Experts of a small language model: a shared expert of 64 neurons.
Below are experts of layer 7 (counted from 0) of a mixture-of-experts language model. Rows are named router (the router's row for the expert) and show model dimensions 0-127. Each number is 128 + 24 x the weight over its row's rms, rounded and kept within 0 to 255. Numbers have three digits each.
After each expert's rows: a language model's description of what the expert responds to; "gets" lists some tokens that make up at least twice as much of what it gets as of all text. This comes from a sample of Wikipedia text that the model never trained on. Tokens count by the router's weight.

# expert 43
router:127089128173130114124144127142083131106133095147084039129149125133115126083129134163143101156122136114110114149118149090146110118146110131175115100120135100165117114143109127112152120147104160126188108121078154132123153140181081142100127152109127140134143160136110170159128115091131115115138137156135125092102133140107129126089127130148101096100140118138122174159126162137131137168117
It responds to: Have, has, had, with and verbs that take an object, such as took, received, became, give, make, using.
gets: " with", " had", " of", " has", " have", "ing"

# expert 29
router:106108103158102092141146133129108135134122122147130064106144141100088101081151153155117099150111189151092134120111166103131124111115129157143092099116093105159127085174154115113177119131090162120186101137098138114121120122166122143118115145157116148099141132149110118111131143162104127108136140154125097113117099124100150118119143153143119111157102116165161144173135161109156106134109
It responds to: Quantity and degree words before a noun or than, such as most, more, some, several, various, high, plus digits in approximate amounts.
gets: " all", " more", " c", " two", " most", " other"

# expert 25
router:138110121165117141146121133161094138141139112149102055127126137088130106095112078142147120133091151119096107108098158115132146141133119124189098083125118117169155143151145117113151140167085152097164109138104114146129159112149101127136089114102121113112150136138139161119120137093139123112149143138176119137104135112094169109134161137159136151127114110184123158185130140144169113130106
It responds to: Forms of be after a subject or pronoun (was, is, were, been, being), plus the word piece og in biography, geology, holographic.
gets: " was", " is", " were", " are", " be", " been"

# expert 32
router:151157121139115116138145126164101151139129060151113101137109121115106118094118087134146085127092181156124109103115136078147125153150130136142114109137116095165132120173116141130182154146094141124192122158099134145115133126169084125115108181111140128118137148138132137133115151097097143084134164124103104085098123146100134104105173135146127115106143109153133153152152141166132146117132
It responds to: Determiners starting a noun phrase after verbs or prepositions, mostly a, plus the, his, her, 's, another.
gets: " a", "'s", " his", " the", " A", " her"

# expert 26
router:121116129138114133145132142137077133125130109174117077106116115122132116101108107160111133133161192149129130141101137112173119136165131147162117050144091130123147108169145164103161121165092132143169119144122113105132135123178076122114121136065129161121125135137103132109125130122125109113114144127138145146114115132118186128111161162138142121110120113110136167161154172163148114152109
It responds to: Day numbers after on or On, or table pipes, before a month name, as in on 7 March, On 22 January.
gets: " on", " |", " 1", " 18", "On", ":"

# expert 60
router:161113136138141140132129145144104130109103093116099052144124105117088104094139112158134118161134157125148124106097161092135135144131115151143117079119130097133155105135135140113164128157089194133159104132069134130126161130172073148118120133103121153120116138129096163125116152120098129069088130111134139112111110109112153120133179121142125144105124110155155159138126144153130138175103
It responds to: Verbs of working or career activity after was, he or to, such as worked, served, played, performed, plus list commas.
gets: ",", " used", " played", "ed", " work", " served"

# expert 12
router:134130150152106129131141136164077123143085099134115044128142127122148105110116111171120130124100177141114140127118162096147114139119134159161107087134112101147134141135089124114185139146119140124166109137112159124137140123199117125116117168099138100111128163146135160101117128095129109137110194109112147128147097160106140103125128112160116115130108136142144143141151168169132150165110
It responds to: Pipe and semicolon separators between numbers in sports statistics tables and results rows, plus date words and 'aged'.
gets: " |", ";", "|", ":", " /", "N"

# expert 56
router:109097096172145105146154102146066140109092104129120045144145086099128111071118108134121096109125155116112114117106135110140130113113125135158155068132137095144148107124119143116150150153124171136188124092099148118130100117155110159123109145105133164110121117149121128100102110132128145097111144153126126111143107136106177114135172124165140108121122117139122156179128129147149127163127
It responds to: Conjunctions, relative words and commas linking clauses in prose, such as where, when, that, which, because, such as.
gets: ",", " that", " as", " which", " and", " but"

# expert 4
router:144166147153167127106153127130099123119086110139140080128152109129177103090096103154108131149146181140112131104099145107119112112112123155160115066110136130120131127168134151104184119155102152126138125122098133172092142098204113148130125143130096115103141140123105115120112137113126129124128144128142156139144098158117167108090127162131098145138147110162108128113157135127114100190105
It responds to: Opening pieces of longer English words, often Latinate prefixes such as res, dis, trans, con, ex, cl, and capitalized St, Con.
gets: " St", "c", " t", " g", " st", "C"

# expert 45
router:118126102144144116107150123143099156145101094143090045100142130156098114129142112162113124111123162161106108129116149089120127109131137126159138069122148108146152095165135142134153148130079122125132135149116141124132117137177094135101151178116163129138148136143117134109107168121124117128150142173115123110074124128110180132104170118152139106133142127134158191123147151161156109114102
It responds to: Wiki markup tokens: table-cell bars starting rows or headers, == section heading signs, and line breaks between table rows.
gets: " |", "==", "|", "===", "-", "===="

# expert 18
router:105131092129154134127153138152082157139110101123126042149142075141166111135092101165139098160140193130119110120113131132126116134119098152151130089102127118152133144140134124109175114123113119095187093139115135125121145132198099129120137134137099156135140151136122154126127145109137115110150141150111130109121156133114156126132174137168125115107121104148148109121094181117133144176139
It responds to: Words in chart, award and institution titles like Billboard, Top, Hot, Primary, High, Outstanding, often inside discography tables.
gets: " of", " |", ",", ":", " in", " National"

# expert 41
router:122132145147131112141130154122090146133132099133103060122126107121120058106155124162132107149121137109137132126142141083139122147099107127141096098138142113152146099189123117137210121159095146129179136127087149132119133113214088145107121125108121114135123123139131139092108154105123134082117131125112144121109163150124115115151138151179118117132130133125131143154122180152147133141129
It responds to: Decimal points, thousands commas and dashes inside numbers, as in 6.62, 15,001 and 1930–32, plus byte pieces of Cyrillic, Thai and CJK text.
gets: ".", "–", ",", " (", "′", "°"

# expert 10
router:125136103165148124132143129164097168120105099127118061115138115109105047082121111152161101139139172134119113148152154064146131131112117167183139066123122093147145096126122132125175145147104136112173138118100128135133132183147089138118144155140147134121113118139113118116134137110119098110103161141132149118108127124098168124127125152144129122126117128148122136162103152155145099141105
It responds to: Closing tokens: sentence-final periods, often merged with quotes or parentheses, line breaks after text, and closing == or === heading markers.
gets: ".", "\n", "==", " ==", ").", " ="

# expert 2
router:138137123153117144110176142177072123118096125146123063141142125097117088141122104134145148170123167094106113109154176105165166110158137118171099100136130091145132087152102118119180137126127151153161114159085135115147136110165120158161108138093105204118129130136116109119111137084124121109114143148152132126114113119110134134117135144118119129130143109135123135179127144136127111164122
It responds to: Leading hyphens of infobox field lines after a line break (- Status:, - Coordinates:), plus United, New, According, Source.
gets: "-", " United", " New", " is", " •", " Re"

# expert 55
router:124143110146148137142150117144086141125077107152132083131127114111135168086118120162131103130139159133100093125109146133146145120109121141161101126127140084152144128214123140127185141142100127124193136119092134157144135156228083137132165135131152122127127137134103143111102131116124134099131142128138155121127134135094156109141147143131107124148134108122146145150119151164137102162099
It responds to: The article the or The, and possessives such as its, their, whose, starting noun phrases after prepositions or at headings.
gets: " the", " The", "The", " its", "'s", " their"

# expert 8
router:123137140183142134132158133144110136148116097116093064115106116115105092087161112130115091157166147143113160116120125097128143132130102157158101080105096066136109107151110166133202110116103135111157123131081114145137137153176130147132163127155139139099099135126076154128129114114141134124122153113105137114119112134140130132132139116143136100127123135127171165151103153184136124118100
It responds to: First piece of a word split into pieces, mostly a lowercase consonant cluster after the or a, as in sk(y), r(insing), sh(irasaya).
gets: " R", " B", " S", " M", " d", " b"

# expert 58
router:159130141155134106139130143147100141129090108128112059138128126136120097110120101117103121139139173139119115136095158075126113138113131119164115063142127102155151139152135126110162148150094146132193124129116100153135135133215060150146151109105092142131151142136113130114114096151108125101112173162107119143122111119113137109146142108156146119123143112128139149149154132182140118120146
It responds to: Line breaks, pipes, commas and dashes between cells, years and rows in tables and lists, such as commas in year lists and row ends.
gets: "\n", " |", "|", "–", " in", " In"

# expert 30
router:117153113137150128156177124146092155106113102121108070103103127089112110108125133147126103104136157116104105128097119114131119089129147133154117056117138136129141115159120137110184167130101143108166110119090124086169118138198103135106126124111120115103135179155151137123101100132122142105133155118120145125102128156092146124093139157163135125114149098157134126134160160157151143175132
It responds to: Uppercase abbreviations and code letters in tables and lists, such as country or race codes (CHL, NCIMB), airport codes, designations.
gets: " |", ";", "E", "R", "O", "″"

# expert 31
router:113141137163135111127135122136055145111096099120129060124127111087130132114157092181128123125108181129095110090132128097121123135120125130150143094159158105138144140158135143111180135145095137110184125149092135131138153153192116125133117112088114129102153126112105124108138134075141117114149141130150114082132122115143149126094174135156129137116129073129135107147140138121150108164140
It responds to: Adjectives and word pieces inside institution and place names, such as General, Federal, Supreme, Primary, Haute-Garonne, plus the after in or of.
gets: " the", " of", " The", " de", "The", ":"

# expert 51
router:122112103152146112117132164154101138131122102169106071132127112119094098061155119190156143167133155125115126107093152074174103113090163141154119111133131098129134142127114142125194140141123163132163112139109127130139115139173088146102113143117118141128113114102101157098106112105105106095129176157130129125128112126099125132125180123150127130122134112121144128170101160147146103132118
It responds to: The word and in section headings like Education and career, plus possessives and linking words his, of, for in biographies.
gets: " and", " his", "'s", " of", " her", " their"

# expert 13
router:111126156163163080108106135110064140154088127147118068154131129117148120105142134171154112145154180134127105116102114095153137131112130141155123101117119064140111109135137173110178135145077147111177121134119123126152143142174122133140110122134122152118147138138085144121132126092122094129110148148159130146113120146092131097116154139168119118107134093161152138171133158147142112168135
It responds to: Modal verbs and infinitive to before a verb, such as would, could, must, may, to be, and the article an.
gets: " to", " an", " would", " can", " not", " may"

# expert 1
router:158132114166145118136147143154111128118095081166092094124135106099142110110121114144135107154132170136099110110123163093155114113114118133158100053112125102121155124117131168111164131137090139126189125140086154144134123154189111143113143165110124135117138129144120159104117133097132114105116138167139138108119094134078179101124175120161126132111106105142159121159122142150148134142093
It responds to: Separators in lists and tables, such as pipes starting wiki-table rows, commas in long name lists, dashes and equals in headings.
gets: " |", "-", ":", "|", ",", " and"

# expert 33
router:105124125143142127136136145142074156118109078110118069134117129109117114089137118151167119151110199151088107103109134093118138164168116130166137082138112089144106133130144154101164152138086153128184113154100140125164147139170100127136137143093135147135129155140111148149134105123104122137105148158116164124134131114090176132129154136143114137125137106138150130154156161169140103162113
It responds to: Closing parentheses, quotes, semicolons, commas and table bars ending a phrase or cell, as in legal titles, glosses, and sports tables.
gets: ")", ",", " |", " and", "\"", ";"

# expert 15
router:140117124120136138121125146114117103111082124162097089154132101109146093104135127138134135143153205125089108123115138090137110123125112140189099083122137118132120143176117140113192121159101134126194132127082150125121155109159118173118109136112130148156109097148108121124123134119163101123140121141144145103107115096122154127127170124147123140094112102203115137136130160153160129144146
It responds to: Hyphens inside compound words (high-wing, rap-metal, semi-final) and prefix tokens like re, un, sub, non, over, up.
gets: "-", " \"", " un", " re", " out", " over"

# expert 27
router:110109114129136109128149150130086185132100118146114072134147125113119091113131113162122149110118150170114109100131126106106129130134154164164141053144133090134148083148143170113175134124087146122215130132087136144152137125174072108112128129111149140132143139134123140119084122119106142097133119142122136109099140141099151117102138110129122137122150103153145113159121162129159136161131
It responds to: Endings of Latin genus and tribe names in taxonomy boxes (Guzman-ia, -ini, -aceae), plus Spanish/Portuguese personal names like José, Pérez.
gets: "\"", ")", ".", "us", "o", " de"

# expert 40
router:142093124153138146112130138153097130135099119148099068121155131126095128096104137144156099159141192157107110123095143092120117146116121156166114073119122136143138132168128117091167162116109176098199126152117167130160145119163091115135121136109110138121161094158105161110119134113115132121131129143141148148112139140102142112134155122141124120097100123140122148167139180166144120173137
It responds to: Main verbs and participles right after was, is, were or he in biographical narrative, such as moved, located, went, based, born, released.
gets: " was", "ed", " for", " released", " located", " began"

# expert 63
router:121161146163119120162147155167109161139130102138111066138128100116130112099107120142128098107132127121079075129079123102148152113125125131131118051144117129155171112162117160151184149113132139154164109115121145099132127132197141172120115139107118151130151121123117147096103116154113125123135133155126129105128125150104157129123120131165135129102120100138155186143140153167139110157103
It responds to: Single capital letters starting a word or acronym after a bracket, quote or line break, such as (F-IGO), (N-UR), "C-razy".
gets: " T", " C", " F", " N", " A", "M"

# expert 38
router:126127102189148138159155133132086167117132077125122080129131133107123094078085105146119106136128129134093143144092146097162111143157134153151102087110156122179133124136162144120209172144100151142184109109127134149139096117146112123122141121099143132120136121110137150129112138100147135136104149121112116118129116152100161123135157138179123132114153120135158096141134158178128146152124
It responds to: Word-initial pieces like h, j, l, bl, fl in names and titles, as in J(ourney), Bl(ue), h(ipped), Mar-j-ory.
gets: " L", " J", " H", " h", "h", " l"

# expert 11
router:151130127149116117159121150176076125138097076144108069127120112107123125098124113160138104144119135118108105113100126106147128121138114146191110067110114102152137133114146125107190142157089152151166135134098147151138144148184098140126124172108131152096127127162128150096112145131124144118126132137129122112095109142113151142105129150163114100120174096144148147144129165140125076164106
It responds to: Commas, pipes, by, to and as that come just before a person's name, in biographies, officeholder boxes and sports result tables.
gets: ",", " and", " by", " |", " as", "-"

# expert 46
router:133093124177122131174149148187083126128129106145086087133129102146135106091116106150139102144138134139112114150133131080144114118151125148183099098137133082127128131184121129101183158138084131134175136149092114120146131165180107113115143160128143105086131124140137138124130124130112089087106126131141106144112116111109154127099174104127118137124135111148158134154124179153123132154130
It responds to: Letters and pieces inside Slavic, Hungarian, Nordic and Central European names, such as ž, š, č, ov, kov, v, k, Karl.
gets: "k", " K", "z", "v", "ov", "j"

# expert 52
router:109108142203128119145128152147137079134110114182130074120098124115128109107131114139138101104114177109116104116089133086138128117112134127142094062147147112140130138152101134095204129141104126127172130125096178135154120135163068154130148150102125119152112139135136148141111117127104121100096091131100132100133117128091123147116144111161126121139121103148161129160158142125131128155120
It responds to: Line breaks and field names in infobox-style lists, such as Born, Genus, Spouse, Website, Coordinates, Preceded by, and birth or death months.
gets: "\n", " by", " Born", "born", "See", " January"